Experts of a small language model.
Size: 11 layers, width 256, vocabulary 20039, 56.1M parameters.
Experts: a softmax router, a shared expert of 256 neurons.
Training: a variant of Adam for the experts, 5769 steps.
Below are experts of layer 5 (counted from 0) of a mixture-of-experts language model. Rows are named router (the router's row for the expert), up (a neuron's input weights, with its number) and show model dimensions 0-255. Each number is 128 + 24 x the weight over its row's rms, rounded and kept within 0 to 255. Numbers have three digits each.
Before each expert's rows: a language model's description of what the expert responds to; "comes after" lists some tokens at least twice as common just before its tokens as in all text. This comes from a sample of Wikipedia text that the model never trained on. Tokens count by the router's weight.

# expert 55
Infobox chronology and table cells
comes after: " |", " W", " ", " .", " B", " L"
router:134122118105131143099105117127143141102138125148132129156149159125123100134146117110093109149166155107117136067150139111115097121134135120140157152117160106111174114157109122114156146141152106149139147139125070102126108149110105136141139156146148092131109128165098110160161222133114111103129091108092135111054122110149076111175139137147152182107106102107166140100116115140139136111153106117119143138106113147099142100098158084099159146116141111118115107166143108143100158149100106186154095089135108093123112142119138086083143108136120158068104138125140146143146131115110150150123109148135095119113063097137150151191145099138105150101101137153146141153135136146115137175123122107146119113097139155139110133126111110112134149101123152113130107130134150128138145142130078
up3:188122177135144133126110133136133112112128145109180151130177162104142102110187167078161128115133153091164104143127152121106153120158156124161110112133141124125107135167140116127123132138161120159099130101121187144144130139157125209099117149162158109142104136125140142123162141162120152113092146138133143111105131145120151185117147141149112192089116101107128123126099112093196133125114140140124109117128141155150158190117134129160106159137107126141132130116128110123093095136165103178154141107104147140156127129173089125138135097136142102112117109154140109118163145166098137097135127129124119120127182105121104151105107109137099132090136098145116119194125102130125183156064119116101120120116173136103118137127114098136117132127136157138127130138128144152124110137142119
up4:102140140137099132132115154116148135151116149148126152160067149135129108133139102129094163148111135083131199136147115130173129134122141110103142137094089131112140137128151128117160127091155136174113157121144125097138100152137155117138119083138125115105113143102139092131131165150129100109122140133120143108127158094124155135141150146140103133157150127085147116103120116132074061111083110130119127085134129135131109189118094125076112097109140127111116120168152140172122193160139131092115155102169144102121130145138130139143116163149132137067148127147137145113101151132084169112130133168127129118132137114092083122102115113121113154072152115108153154137122080126123122148156110171111121105149127133166097153163102083140096111134129091127128111138148064105155110116160158
up5:145091130111117125150158110103179172104080120116106120129147119128116096145102130111107131140081119126161138153143136121123092106113109185111154144103081135167147149142127089074126140118116134160135148140180115149091111134138125133141097131165165149129109145136095127101133137123140157135128093114124105127124107155124142165100096153155129122103146106087076126133140120109123112138118142106064113188140148111149142144142147127141123121114175085124124150163162144163144122164149119153154117114148153102152139115088148127124167087157098116092135137124127169139153163135110106137087100103144137120145143137117121081124142108120132133087144130118134140127081157165084148157089071091147109123117124095146107167091087091125102156101134152119086130151158117095119153140147150
up6:098113147134132138132107110117182110145139131107109133133159122167150128141124114131120143108095165143148115137114130102132155139116149110113133125104131105147108118122108121134120119116117128148167161143115124154114129161147100136148120123129156128179131135115114137117110109145118161082089076110149106130113140125118102124162109135163120095133092076080120161111125095132167112136110072132127128172118136127132056123120133144111121162116132137084117092119103104109092166166161134150149086128148067134137129199112140116126117089093095103133094116110111092133111105138090122160108152126141107124173131089136180053148108143117150119143132096176137157164126100125188130088143103110138098105121157104177135094145128115131145137136142166146180104176141136125111136132128118
up7:100093109102151144112150126099111102160111179147125153120118156110135069122146107131128125193143143090082122122090111133126155112127174108127141137110134131096116136102097120152150156133112117160125126143111118141112130178081126140106159166164119104169146111142106124140161105110139146159138093112157145087142107134162180152136122093158151173138102124097119162119130159140127137099113095131144141154099122135114100116099128141102168143129126143126108081126135067134135167134164131133110131045149145121168128157128153128136141152083109116111123134132115084108121134118151106135088128122119111083151145142137101150136156094151102151122123088127159111147113101156143152099138151110163127127097133162170110160130110128142150139146135159125199133133131110174171148126096118
up8:131142141127117157117136112151096092134119147122159141215141143105132141082107110100137127111151133085113110132138142131175098129126115106104104118218100118136127109124109124140092083121183137153123098173111156139094107175123087163095165182118108149150141104086107112129128115137124091081138116170133145132143142126126127148134121114112112127144131121101090085107091131162103135191139104100114180134176147108117158142140133130143133138131111130131112109143130172067137163123115098097111122098110152123146076096122111125114147113128152130104109115168104128128121122137112121096114096130114112073143133125144133134121183145175133122138133134130103169128072114105120141116133141113122130111087123146154140127110142134108144137137144153169149130130143155095114155100115103
up9:100122092114142102170144143129130129086097097116100123096079105094151129144091098103184138138146138157142122122153166121087145124113154136101112127136154118106106077134142142154137105182178138140180099134167083158125098124131106123123073126169109151098131160121092137107106142134126125111116137109130107134154155100166136118140146153123120088126116163095162105143129079171111138099134079132085124134163129144133132112149139143122171116125155106132129135120117107131158139139096087140169085128151077131149166113113120148155114109135104085167135151184126117129139137111083110092150154156069101118144115134129106136117119119113123148116137096098106112133110112123126109165141118153142106109097115151157164154134161111151122108086129170146130165147122171159127138137117115
up10:129129070087095133118148146111170119102134121155154108132145134095134106113115119125106136121149118099087166128144160153142098118107125122128166114081116135108130159117144146134135128154127096185112169127154103125105141143124103141109130152131141131144125108138138128153099080109154123119143102154103123127126112096116114091113100164098135140115149133088093127119130081132141156139175120171115130118110123153097177146121177124115144151151105106146136118099119136129090117164151099149175074122121102124138175165145168130121136104086130151127103132132109154109098115143102144149088153126131120118126093118149094122135155151094096169072136086122178144099097077122098152144105071092131124143087120150117067131130151122130126111109135147135155129147192120134150109174096141
up11:114130108145045089127104104129148142107096151107109143142136121135105101130097101134123113116131114113118181112112105148141140098121081102169136123113126155094150102127117168158137131140142120152142139116136120076162146152132080159124140162172148140151142136125085123125132081121110158134115099100146119115141128153092122157156096136127131145109093132153156164106096119176129126140123094120145165142143124131109138092107157156142136141120098140154153124196137152177053136134110105070149085095130158117096171118110127121121101144117138140101148132116162119130108126054110169103151121145083117147126122139128132107109156135094133111102137161100102112145134093112136141168133147149129118155092109131186120162132113111121117137144100139101143084119095154161139126106131131
up12:115126153083125103092119164127112136124120114150131119121173134132139147143106115114101121164129127126087138088120118109132121159120112140135159146121106096125136114128083143136143129123118105151136131144138134129154154131167133153081143146145166135139101104147109109117101103131123128120138113139136088085068153113110158116120098125129109145098112113143131121113057108122125104124163139124117100174143066130107102127112133181142174186074106125136111142204131129151147107160160146109117098123152124139110112165133132149094163115125124109110090159212114135129162157141104126119089132115101125083166148110164141139130134096140129093150092079147146124129144096121128107133115129156172154091132151119164102157160159096145154156138141148095143143116126144108126127117060124
up13:130071120091203137096095186132111100141102150085142139081147136124142122072117134089115085139109110126149088117171130105108121105153141097128110132135136148100153144127139116129119142115160135125153084132116132095164143110101131138182122114115126137145133161120104127152115155147122063099121075147154158122162136137127123129105191106186109074154097162093167119130107116100157113123142127113126085128118132101130159140129087146122140161090122152117124103070144142128154133161124139133146117128120124110151153143104157141148155167141119146107154133140131116089109141098057120158134123110119127134067112128148145156139106122130104132158120123136137192120151157131135119151101106118127145138137170149086128122134126146149121119141140081137131125111125147103152130128127156
up14:154153157118085103144147141141108160135116118121118115111106148127123134112147122137112105111121132150099109183124154121108139135102128129122114142106163104099144094129177113122133174138108120106144129124102156123115115070105139117118160125118142143167097098180146128086146144138091153161103161100095107142119119083112116146141129153227147158103103161093146147127110091144105144121095152123103098106126082148126131153131131111117170156088150120096102089131142134111113114134122151121087117131118089108082139133079102153117161136146136107112156092132109119123097134131151112118147099125142085131145105141136162151133137123101131131079124144127118113125123142111186120153056128147122149104126147118111131164147114146118176114072158096148182153143177142138139142134131154
up15:088108093164134159161136173110096158099144115171120104140111123124101101121189155082117114111153132136144102123107100158124152160142106148150164091135147114122136097147111105133169145136134097122139098142122094144111107133122126127144165130193133110125113108119117136100145115156128140144106127131130124140125115115157101171154157168149167137095140124110151133114157128129100092115114092108160110099152147103085157147133209114134118092143132136134120119084128107126089134110117134134122144103133115148128105119104086158131170129139119077116123166092086169095135131148132139144122149150140142132086131132144130169104157074178111189110111168121121123123123128125137132142132126129123157131081125159146149092115131113154165149121103123126157157082160173113140137075136165
up16:121111115132089111155131077138131136119106129124181113138106139150120135142138108103125163146110155095108084160150147137126140105117094114122125111098133105087163108121097156124143109078135115113140134072102135132159089133148101124143150130141117078127130128089110115099137145114123114156107090109161126127114119115046126101098155154149115110105115161119126136104129127097170109135166090113123093100126100173159104149093144124098151134133131088151116075132129131115091098153113145105098119095123163139129152216158170133082131158140133128115095113140120153106124133134158112129146155149147080148122135137135106144142132103148134114131125111080172096101131100129135171159109166127135136145114106132111149117125114148099156127076125125093133143121088146130110140138076078
up17:121116126134085145141094125098117108121140131138129127157125137152126131128163121087103112146113136071082154142185135130168124097111140134118135145132132122131091079117061106108142112138164158161143126116192112119112115152157105117122156101174136100125128125112128127160114120126106150108091145126138121106112092117123104127125113138144156110137122126117131136127133112128179101166155116164086136153168095115161098092097125101109100135119162110085142105103098172161139126153093109111114104110143141159100099113126126168171130135156069114108132140150159120180148109143097153165119154134143117128127163120167151142123137104131144156108139156119117121117116160117126145101111077133144116132111193141131137142162140158106142190147146108141151107118106166090138173106071155
up18:143170109128161094146115124102163086104088146170156156141095120102149124175106131123130098128105186133174095139166162119084134141155145122123120105104139086115104080127143092114159117127134150106140111127143157126128137140132151158137158159137139171117109120104127123123173122141116142124128138105115134115158111103111142103137085153097122126123158126134148097144132105122125145121135125125161114095136099164125133140144116134121135144161112107144120124121107139122047100157102091147152132132101127182155106145138132119112174108146138123169135125131136086076172139167172139098140175109085139141107140057174112116115095114127073170140123103149121133157125101119120118187110152147126145148130131136156121126150128139160150142051102117134113149117115144128124125110131169
up19:177143099125132142143116111103128099162099126134143130140125145155129137133101085089099121124105109160110095071158107131162043126140110132139165196159131139163108086126065129099139103127143097127133127121150124173121146143131108100126151107115110086133135102090148106105110120161131149115145133181123071077087055133113108131135157132142172106083117152127118146133113108130128144137142137127161136147127143139152119120148125141151125179115141126123165151152147111136091150139104163164091102133137107106112111105128129101112126155116143107164144145138136098113128116161130093134136134147134085097110166117153113119158151116126112109141111104139178146117109128117107142122132087117155137154157115094118125153123145082105102131132157092141143108114068112125094105139155152
up20:104121102118190121129148096095162104126118104156134123100109103144086096131145173133124112110148127144131117117143132134130168137141119091109138102117144133117143153154122129129158125173143113122095121136108142085096138128164137147110138126138121131096128151079089110121115102152147119104137163126144067110125159133138104134100176127144104144118144145124158110103167170113126148103130039122150161095103110171105130096159161139125137148101138072157111143133148180141104151124140143127140130126127120125107092090144139122149110124146107126112113128132201150148167122152102134118125117127116115127141153102083072118177098071097123187128112111137139145141147162135126153144146134135182124121090078103102132144153139126126109166145164120120111139136149133099104122113076114
up21:106153082130094099124129131128159158124078148169132101130140149114109122161081110129083121114129088085062146110148123100131103120126107134143134134131146118119139099140129181130164088196136090161171112152109131171125148137128121144112140102142165110156124143148101105138131124142121123148118097149116141115154119085159159160115137140155156149132131130102126134148132182175160143100166120137126085125083112155142139143084129120118112109109115135155152070164095111133126165105143135122128133096164148152118138135140125137095166088098135139150093103142122141127172121132134155135125151114138111097178134157177150123140147108107132098144100132109138100111115172140102165125147119125161094090124129135114143163150093094162148153144131142095143141113172133128134139179095161
up22:119153114133163112110144104121153134108114150140116126154116120166171145127148124064109144125177161098142114128109178149077113117119130103143154120166174092105113133133146113149109093130112107133129132139151098142106146129127120178157117140143113122132132132117155126187115124128169128109141143070142114130126143086152107163118123089138139147150142127123104172135140112120137133139131118134106147097118108149091127114144106141119129174134122116118137097177114124129094131109125115108118102118137103128140076138103169133122181148103076147142163147141138104114127163148162113109124139113164107097115121142157175157144119102125129179160122114102130131152096099117131186158131096081158126099069131176147135177113136064129138140129102136095192105142129152139129114137070130
up23:103131093138117094109105131120095145172126123081111137123120116153099124120131119112091102145139166164108124115135130108127152135104137080111118122145169126115138145109129118077099165111116098133154124137084124152138123106110138127074154129132128137120128171135097138135114139150091098147113120165146154127107092124147123077083056116190122106124090137104150164119128127100139115082124137144151161112085093215118081157089135112142142131127125151139151098127126118109138125148144110096131101125116202129114124155117105111148120153093144080125140164137101130110146169154173161123129103124146108128141152057124152085142126140136123138064097135119117101148111116144105122145120161148139133120133140106135089136137136117156143147091118101115119114155101121146166142128116116
up24:145146125097131110101105125097180153115143115135125108117192120123135095108123131097123126162095134089102129110136131144110155135112097144156142100162160109136095151130115098087139132146138125130103144123118117118127098115123084120150077160111120104116149147096101173142106136135087104127115106148109108100126113074126084116126110116151177137086097132100139123157155131116149117131125141126136140152100141121138134117139124101104134133117174105122161124122158076096144173170116105143122155072177129124126170115111160139140123123112105106116130121122175097174128112081163124146112113130147102157148170088081153135119109123123090133119128158164100152157136114174140117094098112117108082173137107122134082101114117132157113191118105140145138097177107105086122163135108127
up25:132108141171099131161137093119124108154142088126123139151148134127103089121104114136102136137062116128085142100122189075143102080132116131131140135136122112125087077062142118120150152114154155130115117163121139126116108158129080116121168132111115107126142143083128104137163127163109119111131093146100142129129130149151119116055125101176131112134103104125174131148113137141139156125116148102134106159152085167170162123123158106112120097130114127139132126129128107132117151121108151198147107114148147120136112155072100116132102068140152141125107115130141195133129135100138163127080100139109142111126133133163116062137151126131126112102122127113097110106152159111101135109123119104105101147083112158127131118113127102150082142110101110123119117155085111160123119117095138
up26:096105115087109154136147109145176149104112168135091114111133159116132137099108115099142124172127157130162150121140146119136106138134150061119182167119097109135152135121093131101121141120135143185107123117111153115128070113095097117084104148144176058139114140148156128152096115129100106096140114113085101093158115089130152146107121157158123143160074128093117104122067118135130121125141138128145144137147114141117131091080116133113147149122137155135129124141151119125118118134152154142114085102140159139172102128098121129160172134091106135129123117155128179135161158097117131137134123130109102102123111119129096146167141114143146150160139140129149133172104113124160119146129149117157146134126135146191106118143101127175098161139155133155141080094094139118132128193130143
up27:125104107127105111136080140157126154123167114097086147156145119143147125135140158140112142162112150106150118145121159113128089085134140123102121126187096127114104168139126157168124113165164103165134110103124069087135123134117142134136163121142122111109102112116113146143143155132123113155157140118147125115154092122114110128146095158100129171104138116071176143151155124119125106143120153140121064124110104096071160176147091158135122125109153114124104140131147149156087137121131136117126120095128112117163158106146175133092157114145137151089108140129111154094154164183095138126156129125114138163155206117090145160137105150139114160108140102107119143168170163110122157179115124153125146159108172107129136136105143109117087115136109125137141101124100141097102139150125119
up28:148124125085113147151139119137106132125120151129163143163104113138158117113109119129106096154136118107116157131147145141135104108122127082133140124139128092143116134144130134116136152165148116158150137117087161117098129141114136151121136188117136114169150103101117112099107102129130110096172106132103141103111152110103129098119136137168158126119093118142125152104094120139073106168170127152111149124191133105143105110124117156108128163104105093104195123168127101127158134166137086084115151097120118127148100085163149082121197152145100140112107113138155122172124143110146132075157116195112102085103129137140142106144124155156118150127133102171142213115136090133114131134114134132139146136118110121106145110116142129152138136093097140126166112120129097100132166157150180